Weights of a small mixture-of-experts language model, trained from scratch on English Wikipedia.
Size: width 192, 65.9M parameters.
Experts: 2 picks a token, a softmax router, a shared expert of 192 neurons.
Training: a variant of SOAP for the experts, 805M tokens, 6145 steps.
Below are experts of layer 5 (counted from 0) of a mixture-of-experts language model. Rows are named gate (a neuron's input weights, with its number), up (a neuron's input weights, with its number), down (a neuron's output weights, with its number) and show model dimensions 0-191. Each number is 500 + 40 x the weight over its row's rms, rounded and kept within 0 to 999. Numbers have three digits each.
Before each expert's rows: a language model's description of what the expert responds to. This comes from a sample of Wikipedia text that the model never trained on.

# expert 29
What it handles: Inner syllables of names and Greek-Latin words, e.g. Ph-ry-gia, pharyngitis, genus endings -ia, plus family, genus, species.
gate0:553511544500488491504467492483452474508530562457530539594439475500518460522477499540556468476495517506540473487488474446482561453532484422477494539484508485510528461578471489516464536554502447492457479477485460591449502461534502467353549451464480534543508456498421498423523498509467592479446555402554461518525496472456510467472496480497495527512536501485484475531524457493549489439470426497455422503469479482474458546403567472521512456502452473487511547531535511498501505487492538443541531514452452470508464507410475442485546480535508528463557495394540506424509419452484482526
up0:456525511514598443517508539532478517507529502485441492475528546554562501511446480511493525528508521480527561475513555506528531500443548600452520564465532533506503488520503537492481499514588530538528490461501478493547419528514389525498552494506475484443513449512533500544537457480526532511488473430503531445456479507407441519600532464537591476531446580499502556523550466569471543457503474485481493574503500466531478536471446476467551501448484455546504519456562443511536491560556589448512514483490499556490477464518535523497495540537470495526579580440483501523538459423492417513
down0:495471507556458453521531449544544497481503457444495451482488476510579458449552472497484506473556531541387450449491477474536487474463485526477534518511530515522483468517510465522510496532445522497439529471487436485470471461520409572483474597496442529451516519448544538452455446527553528490502462538456498487532598472556464417586496508533475555453485510410452563467473433510560582499582497524469516470503455545529468505499532544465462560521388506517539490560505514483557442488513457539502491478463457479510490500551454484532532577486518454565510440473452556483502492534489477515
gate1:472523488474526465506487573537492508383523442471559478577532497517430486576559490497581492468468512513439591431463489562489487461532478524445541461535499548449516505473553506525534505602485484492495479503550535528483501465534491496425476513430480525492494439577507489467521562454492527558541543521522523466476498523520498456511498492485541504512396448482511463482472421453541481531485476412484523482499487497469557544547543502534496531461535434521473433525510540482486500454499529586449512428473377488510499448473498541514522588450471530557504532530522501536459543544503438484
up1:519509482493511408560493482467461466478480519474551442530540508499462523573526526460530460550456488446527534519525539488544482464486543443406545458461517497515533494563533499444465597547487501441520541492423515505440526540506485443512462441534518511580462517498492456490454570487499508463419528498523518385528572563460580470511445527544452485557508486440527444529487476585438514550486535501582529484501570409465469524484499538497492451541438456567540486472431466485482494522556497524517477493548478519482440495525454449485482544508536459446466557480560496482485474484530495516
down1:494506489466531495489529515421459469561478490456519459510492557520588459545569486551562503541573476583499523541512512515492480473501492440501540507478570460408508456547487518508509437490526492594503527468507446517523531501518479522454491478540418521438489463492541501478584528531556496464548514554518547454497461558476476497519446466512503436483506512438517458510437491511536532510462592508480484567487507489536595463421461499500506509508478437553423592525477444465503451513478472465519468511531518476403489536477534594565516463525502535536464463549497502484491422468418463554
gate2:482514441460460495490487589509505454472554551485521450476478531539494563474490444463472545493487526497559536446535467444583491507534502453480533460485573522455507514509509497555479516538526493469473500527407566473493579540470425513445496469556565484476580499513601444514529527549503531459466528530449552534519510514480461455572440469505553431587483447469434532483527484575529539502499512472535556436477510471497459483442482373482435550495510514466509494512506493508526554488462439511499513549487520486488453503571499458459571550502490531483486544527513522507513504441540475612
up2:495535476566476458438597433571505498491541565573499555524575447514548468504467482509466552522498516519464544525545416505459523510471548506476521439488495508569508475534538529484514570460535536563566546514496440538452460471533498465473542465462511492520454516448454484436522427526562454557511494456481511478473546466500549401462469510539522500512481544497468501546535476525536476489395522517487452574455510528478469460487504518470422567473534512459454506507491476501439533564473501471459631497462487499505539538525542606538490513499503520448473498496476500458481440575533490525
down2:478425477590531543515486448448405494503453506564541531455519493514499507551482519482548529512470537471521506474468440556572519560508558523461513510495505520510432498529461456412465527482548490502514554513443459464455490474478461593478558440467438451481535511416423518535480456466563520509405498541447515530509541486592527537482492497507517532584464452540470557537467466524528493510515520534507469500511448471570473444502436551567460480489471446495494504532470480543523537484470467492496517495509479439497525513552490471479352459466529514439551503517511466547521446542538464467
gate3:509559450422481553499441456511461466560582479564443506512594496506542450478516533466497459517517503521503504480457492492566561549530463527488532478391573474482534524430487505539473568463532453491488469491584411431541410489428458516521566511459507514493486497520544372478561464527496539557512453525495470479535491532484490459492508476501484547554517512546480465483487515467440487482474475473441491567486443501448520557481464444488525542492456486453537490550473569490537478458515550452551513465491500497523496552539523460483461519480522426454470485501486451592544484460436465483
up3:498475461512470455555551531545513548559545470543538534476507446413515561592573452488474613499462512556478515492523538548517460486524463417466463503503486511520515506426520522461511536547565555476489428471511451474532421490454531502453559537512514505535524511470388433499491487426545538524462518470515471504523521486502493554623567467410493462521507502527535560446528586491535485490524502500395482579466529517512455541536479495533467554544476556519465501503476573461533534469442477503497465534527512454528503542503513572478514505472511470525509517541535509496441476479465503504
down3:489507457473429445571483528505451531463584446546508525506520472556520590445507540515472469561486489522475503515455536529501520502492487445467467447481429458472551462455433480472481470471513493474445456473469509446464509470431618458505457509541398439521497528537563438511463425550469511558486496478530486492509526591493433525562456574510463519554512421449491502517518492425481455502550530517465576537491536516520500486499440528502500504490420539508512543502437450527498557475446462507454478470528454465504552475503528546531533506520565469511538468525494546488431498399527522478
gate4:461567491546497537517520441434520520404514507530536460536466504495483491516590514507468493475525496489541496466474473502506547470447443473475418423455520586476446552425507547518513494468525510500479490526575488459477524480498598509475518495507487447497464519523429478520477491437507536505476467452486392517506518497536514460468473504444495512528480454532476413551481436497438490487516488459474488469580578510485393552483523530470434495539493471513468466536514525451447540412484508413534468473486588528521445442517556495478487526435454561468484498530493513502606462436513541498
up4:440462472534495544568463477502527451489536498502571535489540516497499480534552502496412475502494517459469499482533541488419553475441519517531436495545515504485508571443516495423459457495578480449455501534499462482511487460498492488459561464539523444525480565492437483566485407453521491529493392564526465561539490438482546494497581520519519536420500460513463445492519456479552477502443516570531481544509451542446490462532581466444473453458478442553463577460482553481467471477427498512507518516518543531436500394559557530535439475477491465464532538499475484459502520501542538521
down4:531492454524493485389504484519454483502562420561499445524572530517458445486439560381563519457481507496490453454465499549481522480435475636479520483432613503486477529487486531433568526496462471484515497514551429497496526503569470486522465480479465478535499525527479448411501551502486482452457493535473474521499495458554490444523511465548490565513500482528528505536511480492498488525524474541490489465575373485477559509518442538545476496468525502471502501565452510454503434524458528552497499517477570475516463455603516474471514478535461468493541563512524476449488455521514498540
gate5:425552485451501505438496521483471430558546526506514481449480514479514512503455522512505496449485464554553505524450548592525540526512457577534481513535488460474582459591491465574514517497446509476532497504573507417500535506441531544497475563548526410478568530464508491573585526504507485504524419438516506499528492435491490509451568505485475486517523532479480487487388503498472525486468549485529485540489510506422489482514450484561532562490485535553516501482445509489548564560418438552481528474419423507546540549452508557467514499539526501486506604505462494484578500506499466513
up5:501501507532534407586498546512560518485485568486451470523540457526461525475499482466493450566526558541517531503517533512466496496571509452521505549504522555533517497527517480522529512493540516561490501539489537521517524578512498580575535503536468524540592484557485494423513449497490550471491505519467516433512527494557511437552578484532511537585539506544548508480503539495446538511498506452443530491441584467553519512458531546529488494472447444504550374398444530481479520465419492474426445520521518510485488546447486454506514526499490365521501481501483526481463492556503426469
down5:504509584488580522526468491567455502558455502452489515449479438564545521529509453443538448469531498473416468473476540502506507579478480476537434547471496531457489501503490444461528585506420439544559498492460449482510528509540487492400466539453481544535490477558544459475510516486536453437569474499497488505489480464507492400517494451520508488535518517561482503483550371433523550558455536481442537550445519449454465490507490547495592519483510535514585484429538530521529489517470487507490508556554549514419468511495541516449526517500510408506477528481513443511466531527511482545
gate6:514482510457490485486613483453541534496537539483514530524462510496544482525470486524536528477454453521488460545473525470470447516517530464445495488470573468480418470526506519532522497524472526506496529441536448456507501498489422515446534508471481551533435540503391471470553529469488591510505523518516519425484519475507509466535481473517562483529483486488445518495516506480507482448546491521398514647512424497521535507432514502395456476483452445542510491443513605470450417560520496476516544565463481448461500516516499529490487513493579476480537446465576467512408517503499470586
up6:535484482517535430480472442490491482562508528483480514443500456468539510501550484514499524492509501452541501518455538540542535494518493495460485518493476469429483500503476549498499539491487523510491443505404488467404519492457525489487435501508558506451516471444395463435563476459549523471436476491551524514476512472532457558507498455494545556459459531494427585443483580508514487493510479527488554527527574537560518528453488469470453417477480510522436529502488573464555472532505472445442520474573538572419499586490368504485497570475524445433525505499566463481488476594492525521
down6:459471535530481391527534542454535490473493438533526508506443521490550549511556523512496497499473471462469553513503529433456499543520490469406545467452466499427439443434513520562484469433481543443536473513500531481515516523486472605499456454604466514446582477548469514516474497466547472557482509525510508483446435580556511508507538496538505565388530498467473489565567590527488481503547483541469553515485426558475511520519527506533504501469518569543454519461469517514587507497457479443419449478520480571514501466465554517567517524511485486499537499517504495587512488520523510510

# expert 47
What it handles: Middle and ending pieces of proper names, often French-looking, e.g. Ma-ure-y, Va-ude-ville, Scott-ies, plus Art, Christ.
gate0:619393437453451502522502483420496494440501579547449484478573522425564479535382498472535528495500531501478525492511440449520521433487511483543458479525440506506509491536509506516528444502531457511458549475461500407554509587472483464487522538500495578516558512547497482511472513509448495514492494534498448584463548479480458487499464501550547474505561570484543482461551518437457537485532505504542424499390541489492445494471451509554483529518512533490507482462461476548439535448510456488479466543497503522555504545477494544464528463495440549421459550471486483514496441550485539513
up0:569495550496514484489524471473440476440463510494549512501474575528497502508504558453483575519619534595496514505529533504575492503544548504440497585471436472479522440459525451506532507446443529530553563463540484418515450578462496510515523457603481543500611532503505475560528545484476456533502557544480569496496553475516466480490492447507519493529521463475524500484513522459443474537542520507510551528469504495502494494495501487469538486523515449474549566472492489479532511527427433519528482525455435516495408551487534539437428462478483513447568458483418542556486429500461459514
down0:424522435443467400443476513477507450570532469566422524520523495518445573522476499431471426531547509442484521516570561550470472497490490551511480491547525569586505522507528492520442458480471535558503499500501562495506541445426502495543511457514525468489443472520505545437544521499419467472431522513511521530411519496515482571456496519512493535554521541490463568496575525528546517468483484453519520492464493506485483550421485497534487455537566518458484440473525505589529551445491624407504514486536497470483474537468502466537526464539500512496510476536533509495480555489502529413
gate1:505458437445550464511505517538476521487406513543542462510499441444554470491489464500478524521504578513437539498515467516513427548605451444608519572448492561530522525518559520483457497514558481376550533519447464482458494519371526483512441457467536491507528500544506475505546461514512486504499540544469503522450487512467453462506489482494511506460485519494506514489510435470508548510452568569519473456493464593507553501433494502456499534469514469445478487478558538482511486486477500485532490541493471483503502553393475529497459489560568457500456535435446551532499546458486464403
up1:426506439446567596552492488499486466497472502498480458506475457479525507444430462493461502446531578498516528500517550537507507553513479470537569524444521539529536462447488540494486558550471459488552460525460492527582525494402493502490488507482524575574550533511547460485545453469599527513481558572457530500482599567461474480566463509512508515465485542541518487500544455530554539532559582535477568463533466514435552463488536489440493532486496494569491527496522555441532492504464507490487501563534488523519515516488417514435581476502503461444455493440443490542475509442454464539
down1:461494430508483448547505443591499475499509445531565525539461508490478504455515486575424543499542578541502514530479474552417453495481597535463423543499461518525447428489458512495520455545502459602417490522461463527544472482494531462515459461554512516550546517506528485545490521463536471540461539472424511481536478454516526554578490473500515529527463511483590514540491518503490476517547530518570542483453453567502475564566582521435495528546486549592474496484441488477501456593489458515474568479483501520531528488429523487492520457458510503515485498487443534502487427565475491475
gate2:543493525531537492498401536432482525516466516462519463483542468450435494490557449531489539490503493585494496509450445477460543510517492505434415520526492451508522510555560556520469505503519543528560479504512541547523551543537503487557527503441534457509454563506464436480496531537436531415497451541417481531478545548467407463496465555515472529523451619538444549491531443497546489411448479477474533461477458471455551505471501512499553500399515443494525486509510512583412534510461504477524516501547478466525480498517454495443571419526521513524479485490549534484428496506440497472
up2:542535547567477511513529474577498549561489510528494523490463463552558540514485496467490477497483490497537455489501500513511509386523489478542505533425502483542389572508490438523530504534459467418503543529452496482541454536479488560511541552514543487519486467536478505410466502457468436513516492450543400519468443489508535442532459421477502482503467467472543448507401434551528443479527509559589467542542565508532584496532459460490474506563456495513524562512511516477564479507574617564552518539523566486444452512487561525518497529468530510486540484546477509498497491503483492522
down2:530488508502491449565493491589455571507438528522531544554542591499466545459418527469489525443465513481515619482512596521438446527493488536528543406545543489509480502466455567456526551416511469487499486482528512493531487476465520524435538467560536515467484533507547495478502474520481463565501505479462433507510511498400454479485494485439479574483524536507423513472485427518491504511436539520447499605562526481500520500480536474532512460521440542528461546491504518520553489555424529475492494420439519469529578465489525502481487523473458471491546486481511477480477480412514545568
gate3:489456443536469569484511441454464481458519547440545456468548529453460504428410459521475516588440465505423473531517512487556468540517388506509533515469544514516542430544478528498516478473506462503496538456452542462493487460557498505560464512395466500507472463433475511453537510508493477577540578467503517510524478526501454459507553506534472508435514589478502541562488477600519509513546531496576496526461503528512498518444467531538473517492483518559487527437489495468599418515554521496463492490426506504593539499477504496461509522536469460530493485550525465471550435551486426506
up3:537430489506539513527495502427439501450431468475562468475509507556487528536526498489545440491486500489514523509474573480525464486522523555508493435568396570505427504515521504547518495545507581465482493476527501496507436597455576546481545487546497472595531444472475544526497512505516540419542533546455526491563520521473513487575450541560598529448449481426519480568522582479446475493489458471536499542490518449526469448554532539473505467526544538440498505467528454532500523551508448534481519522474539477524477458476500507489554556531496535499549544585521465532415528508508574505
down3:583475487502486518472568543516530548464469510519453511491410534414579520522491499485532486550498462543464451517517438439495510520534540445471490470511460498590536502565537461471467465483451476485525562450475532471503518496501516425508514478492496431439540561428451486476503425497490565506497477481401503551521518481593551511534502368502500497490489521501515458507542476489505591414508565582531533479575529494497416503542487478479563468463508576542465434527512489477513447483508471521507508569439428514489525444469474518483557534538481529537500483502522468468455438486515507506
gate4:479461508479512550420457566543475534446443519429545474496544525548444493607527482534505516485476537581451511493512537497461557496521555517467490507409485552539463520499535514545474501517481450488490491526489493404452538447548538517514593494434577473523498463492525551436453514515501460474484504504551523465486515451495434546469511489473444476481427543531491477506437470556465536514511552451557503543467561596539527513479489411553470516477486460512534474491502434447586496511498522500527455548500419536428507479599392473525482460507477546500507489514496506477536500519460461512
up4:519514533487505474509472521529545476443490503508576470455507511472538379521556522512494560482509481502461559501515537534472493511489433499575488441495475477526502444502532402502526544485474555524497539482538485528565519495535505540537567437491561566549501415455528482505478365489426462524443475487474422470524496426480484484413476494510500500480551488551474509530570428474464553548519498532517446526454488490583489512566571502534567545490513476533488555481458477446449475459493577536550442491565441495568544471465499453505541491491482522503530440512516547452553519476502484532
down4:494482458512523443585506503491477574456515463514501528517507459491506491486485508458483512576476507497498442545536493520528515478496508496452398477519477497468525528526481502409496494445500521449528551520518473451450507504480534498499550453467491531566550470534460537412523487470528621518562529492513547445495527497514560556483517545531401563465435552508532520480558517490491515560508519450455445461514497576438458451565584574426464544558489520560499490470485560501479460488531513510500478521459427492504537512449515515405504512624472508494494457514437498547542524425462534463
gate5:491508434535531441548473543481456511496505600484482550500469439515508389590572499525439475451454495493606548521506496477515471547449585459415524522579417451482532477499481482477479509442542487569562471497523532506473456426475472461483491512560488526462436493539503475447518510481487472491570533496564517489513469532488506525519449529495501379465516479520488432503527517484511533522476518501483538495436505443514499503511535497571534499496464521557365508546446463437565542507472482505491527539506554531494492553522519499461524464512461543436431526484502571454512498484503496492
up5:438514453541518487445462481542470517474429544468562536495482480556519514476531515482469523602508445480468461611558512516524553476465486480536529489520472480509505488534397498517449467514468443503507471577494455528416527559432540513473538472519536479568502488433526513536561514456500497589501479443504532539485552527505530491457423438518464494545547571492489506488509495453403547523488548484513439494480505557509463508484487511536578462549599466501565544495459517491442483541485501473556501423441505560470475495493464435498489492502498531511491499421579488529460530567485548563
down5:487580473543507496494434541524480487536508516482492449372456557520468464549494473499477533519496537539476529541570573501481451494412462505469478445538503502491375522566479532507553469566466533514492502420483520488587543489485486515445534556526489534540504399434546447531527550488537463468455506548543471584416556497458542542519495522459465493504501543478510461494508513514465499521488445463528483563470498458508533496517481437557452447519499439494437514509479538553479499525499480596505562502555505500551444485487456546500558478505499432449521467532549532517509516453487417492
gate6:537485562496485573480530479514469470557529489480471489547499507527556517529528493565541451459431460471563492486460548487537503458510484561471505533499481510442463488536465514513610471561494435491447452458480501577439446613507423503538497497476504503519517455544538541488452454487494445501555504538533535535450523478424522421505552528495552511518485497397498562503488565479504467507445482508545569464469426536502444470509465516544532541443495510506516566488519437487488537528444554550558593582513445493515451460512529493500495503505518514480536524569480444524464548550496416453
up6:450492514528434454497569473449499499518493571450481533564494497505458507450482489584475518520420506499546466498419549468527539420538444522532473458446595507441517452469548482542502503542527529556495463533506514493504452502539520491472525586559561553483554469485510454566508433474630500536523542472443523530501531460480471475484503534547479563484415504465504475435538486455545532435552472497453557498459465501523470448506543472437610560516493515536529554606484505509497478488499574512498479509459491446462472491542505477476463460428531462516534491497474479487526489525469456468
down6:549521510535554481489453501522520521482502578475375507521509517490485558521515468483497445458527542476576568585499483486522485453497532496543487425487505564461455501567562525516493522580412474547474538507508512439459541511552464511495559504614517451479493451503520554484485466512494504486476542443508492456547453522561446466539556505481482515462506537474522552506553472550545493470569503556461471559493523535507430514467424480478429420542532449516530492460468576571547532523403505440500514455500486505483510488528438520454537538510508472514476491560466460534506561448561448518

# expert 60
What it handles: Suffix pieces of foreign place, club and personal names, like -is in Eredivisie, -ia, -us, -as, -ra, -ima.
gate0:532508466496432492448545542480440429541503476590467482487465439547503490542405567468512479538521527513509449426463519449502445535558586498437483493463476488410513577550546530566429451523547527459536465517449524480487473533443486451510460551496466462488464490531541446493540535471487511456441534510518511514528486560527475547504541502512502493505492550524519501487456506499478475463498466573518480405516495525487521554509523414553450490471506438515521574507407534506556472468517418583545496553527500556540553497479475530481511548517512546427485493469432443553482442472499503459
up0:491559512485572510547494476510510449456413433438534527493475494514498447486513515445541566501512521454563518497489476555571509555511514494495511515543517485534458455429470539441453562494520409502557505538460498505347530508502598542508525467457510546484540523432489499453503511481579561432511491514525494428460525448490496446526525422580502481541502492449572502462521488496484551552532542457500491491531436392453482475542524503485478511473528447515442469446453479470477487479537497503589451501551485484458513491578539551501519530484501482458504494564539522478484521534440522473
down0:569519469505469488494428539536447559516521463499484494511526454463602445475503472499552505545555606519531577471587565439523492447540490465496542450543539520480535483475451541511570471469467432507535484434411505499433426520506469568509498492483438558514457524551460494468543471593510474480521456449539502462475520514467536504565486484523514513535481521487520553522540479437502457493422507450450500483521562479470481555527461520514483552515457465545476538535537472535502472446538402521526501461457515458491504443509417505497511535442498534470525541563534512502513596477517565498
gate1:513456488500498501617473508563504567533501516520448564503462469544495493544570469554526528527545492563628422527538510487548494508533473544493475542436536567436445520514484522392477515528574466521519517567533523558533533507510500513541475496497489566562493495488548419490524414520524584552581555508483483499560404534497550525468478475476439521475500562499424518521464485471455499501514513500522528482474526540480466529509496560482480540523478539554550540565477529434462512514505446462497508481489536511510464461529480400578471455453518495501537478453510484521538470485552470507
up1:506453490569497456474484550430448501460578509542503486489595453507422494579494503470495477512424471489479481507485514456417455541508498522480490435481489479517541446510497520486448570529482439502490496477464387472464461460474458488457488562474493464460575448490477515484459512494465423421448477518516510487478503436492503519497519518487473472481530589498534467536551520540548458455546503488491516425524494465483533421469429510485540487465434475456457561500566551486481473523544509576536552474470430463449482506459419553455462485561518558538546520494507553517563585542541479480
down1:519481538484452492579495539504523433489484567441518497507574484588507446519448515394536556503469563454492464510541521458492416513571532474465512480555481513513520445494619455505500460503450493518588515562506484489532480497569461496470498491505480468478496487517508476446477513510466436468456459485501520520389418469473522543557579514545496481520505504488495557474528477582507513466505469513448540501499460475455489430512410458496408515453497444507464486520515479501454534565509518491472515521536510478468458512431433563494539437428582491508503505464479448429460506496524498564
gate2:514499501482566476477497445542523475529420591450503538513453478477543545468449457489465489514471521503519505452492434500488498504452541517507486452554498507504513452461500535511547461499496481482426551499473559457479503435490485508532496522504476474509519435433485497507544490495470606492536539444501494507492514514513457517514509561508557502503551613508480550466502415470487567524429501521543433556435549472564478433488490499387439504493490561497536549475495492452372485439532512517480521435522409508474547457508534406475512465453433558543522522553460471455498474462443463477
up2:564501502465576577547535509497553549530577480577477456499483507494527475486459541537513477496496539498513566392492527510458503513524526513505556526512551471479466527473593457449584481526500494489450601526488495472460506518475459478453534569427516488550447505452463439462517524483536534519507505472556532551500516485539570455398517486522422541521374461461454496486494483462479491509561483447463511496524501437527464575517505578486546493538559413478501539580506531505514475459541465517512495450539527540484537409552484454486555521519472534543455532510464503486521502488546490508
down2:483444514481569576482562447500506495474526469503486509512503567536540451553495500440497434489436498532490518529530519424423497533505466434496546491486503588503483520468515529526446543550526457507475453526548488422567524559536544537467520435456558497546538512558513422486475480570519562459496550539440524533484488449468590502462477581507512503459434481491488484514489389483545499460535484554495481498566479445595559538530456536474448454460544526454508517460498531579486477543455517462498464432467495481485492464491446519551483545485400464508484502536550533462457463489499509529
gate3:527557574543537514548499531531542533461516481502492534513474422439531532517518454519435451484456507440582524481515450511470482511449434498475463430544458511430505498442539526500425509485499477449545556539456525466488533493435542500496520517489469472407472488488533429484544544530480517490490465446523457556488418516522468519562480505531553468529448514496551413529501465491518456555524573499541495562552550598463521463472487442503478525492447583450538504530530539504461520517565476549505531490522595505563507578458502452532477524449503415509508522462554484458502547494477581462
up3:519536441500478574516571469476542512504433494459449436490502437535460535465509534477463474493522515468516495491484464494514431540530584564529534561484477495492439456510526463488490552554488523496511522513497551542500526431419463476493510495493518540467578499478457492512516530512549588530488587528505525488508487518474497521571483556474458492464491513500489533518426563558429590466423491518499563546504506487546445496506474521488536515521496465463493558492441489552571481524474474554523461529543569512467531473519542476373430550473547413510496420528467551426454553494524431552
down3:464463486521462477516510471507496478589474565515483534524475600486561500495562472492518477478473484480567548461508482401453513525512510539460429515506560466512490445543467520515508537449526404546570457416518447574433512440575526447480487494510509478477524540493473566515510551554458494452507473498468469561507463505536500528487494491528482466473521515547492516476489492421586482507483522592490538480498474543481528586548559447503518539464537464523511487550488542521448536497517471539517490461476558445572422520492433528548529588525460460456529575601502525500548451462482491505
gate4:495543590476496569472492498492455518544448473420552499477507527562513544589515509406491499577539490489454512599462495489470509516473527558495557515506505481488529519474519489531524500478517557488426441470406597584502447514517493547534503466559438460516479464479389514523456518623455579502400480437548538511463537469502442526510426511527502531512515516505555533477521522533484494490564556524529503510522445469462511535484543516447504507483471501528394419514488533501507512514514429508478500492509537521531481508478520533491501494516473424533538455433492495497495475479435472491
up4:513503529508495528498471438568537514468519537511552538513481477547564433526508484465494524446528496557499457498569483534522514533487505524501526495504504492528430495520460515560466511489565449552572541519469454523581430451528593477551464477561597530494538458555534452484470548496565513459448434451503508440438513518496501443487449524502538513457521429572502481463473473484465447468516588578532410487533435468523517483573467462493546507454550469542465526609516536508499483534475505497501477460545495492534519444559465490480511485512441541581538509551532447523441421455520481513
down4:556447567481472511557553537542506479406492488493491463543538464599545562470448441482597510506505540591536536442455426536439426536584495522447509507493517457541469495434436506431495510482485524464554447553531505476467499524525497472483518545476568492472478501549587502593481514386542519565508551483435472503495487529479526499537430489467507521507483463504566565443549513484475531487533458507489445509454501574517464565539507445486542503496518474492505500511462501528468474476442516478493509485500472502479471483531491517501549545508538434459467490502450442519550561548459562538
gate5:494528534532551504533522450480543437487494526524466486469483508484436446506534525505482442488518466515420431517528446513512561469542510504540535475495557477493585538499469538440481442434461509496560602515486499405560498494463501467553568420536486522538537502511520543470516463492522469452484460488456447477521434432560493549427524519480485468508556493493433501603466487449439580533510505529545507505487530436518505489505482439497517416489528488491565544542515435483503433530519544529575538466510532510536494470489522456493444484505455403488459417519463574493487502469434532441
up5:448460532592512639520486496471458478386558476531444497537486492506490543508545546478514457475458470537462507562465511506495528454495433463489461532528473435472526500405479533560440499474540538498502500417540520503480539515466459499525563461509526568513474425475479490534471506554451500523527480479480502490507487495571473467462490511526486492477534442466521458541449537460472468494541516563575521450483564521514491539483529537481513579502484486533591486542573495529520462426519505543534479538463547534540523580395505608537496483454456472494437550512451506494444505504488521475
down5:533442502482552466445449494513472505446537440524456457424566466440552501480453467502485504473563484523523478538522460543498474510462460439483537466496482518532492500434500509499516503453498572427528467456555438485513568521555550471495571499519494514449530567530505491511564501472461433435530466524549412611445472460467484559466506471543539562482531518467440469494509501464541553504465494419467578501508504520559499520387526499517475490524549530509480476529526465511517455540498543433479518579471535537466492536533469494536512499481542525461432505594544415462555565496476457489
gate6:553457495519502547515516497396552511501422465491447481496481472468470547523571458552530465515560486518509463557524500482476465478514468476533595520511449483517519535440491573489531506569554536498537580453475527466483524567484426485398485528587483531552394517513450475470530476523499522512566483507491473485468502476436490461531481474548506512489561503524490471502498475468559456514473531524509425534534526604518483512512496531459488485540465509471520468486554542486501465461503603492463527517482470507514470471493449572516473470453488407508512564420550483459469479591559399501
up6:552467510469496531524553523412528479422498457437411476555497447546486479505511482497472427491528526546539506551488488494481460538484510499536520529527466474482454433490446560462523495442468493457446513536477456539545504534521516480408471539499485548479442462478501528491479472517514558541482519420580414441483463474480530455427533437556558536506542453472559444516469532545523408450500496518517473523483462512486490525496501539452516544471524542469512513505505472539562522501575529444513587457470494523489506495440499480498484495383524481549497441409495492437401516585483481461
down6:407481454534486508521487509516509480524576398506458443510471522569514484564609502435497508469534556511393518494499476515536503502502456518459457515513491460448418531523465485533467469484461572440452529503539554515516456558503457523446470483527512496552502486547579556506493476519488549490504478435569466555516508468514540508576484589548548421504420468543468478494396521517522486531521488546522476507560495506484485409532503511527447460547533534482523521554489499538528546527528525513471595480519617446520466440529487452505503533479502539475508477515538503511494461502522476435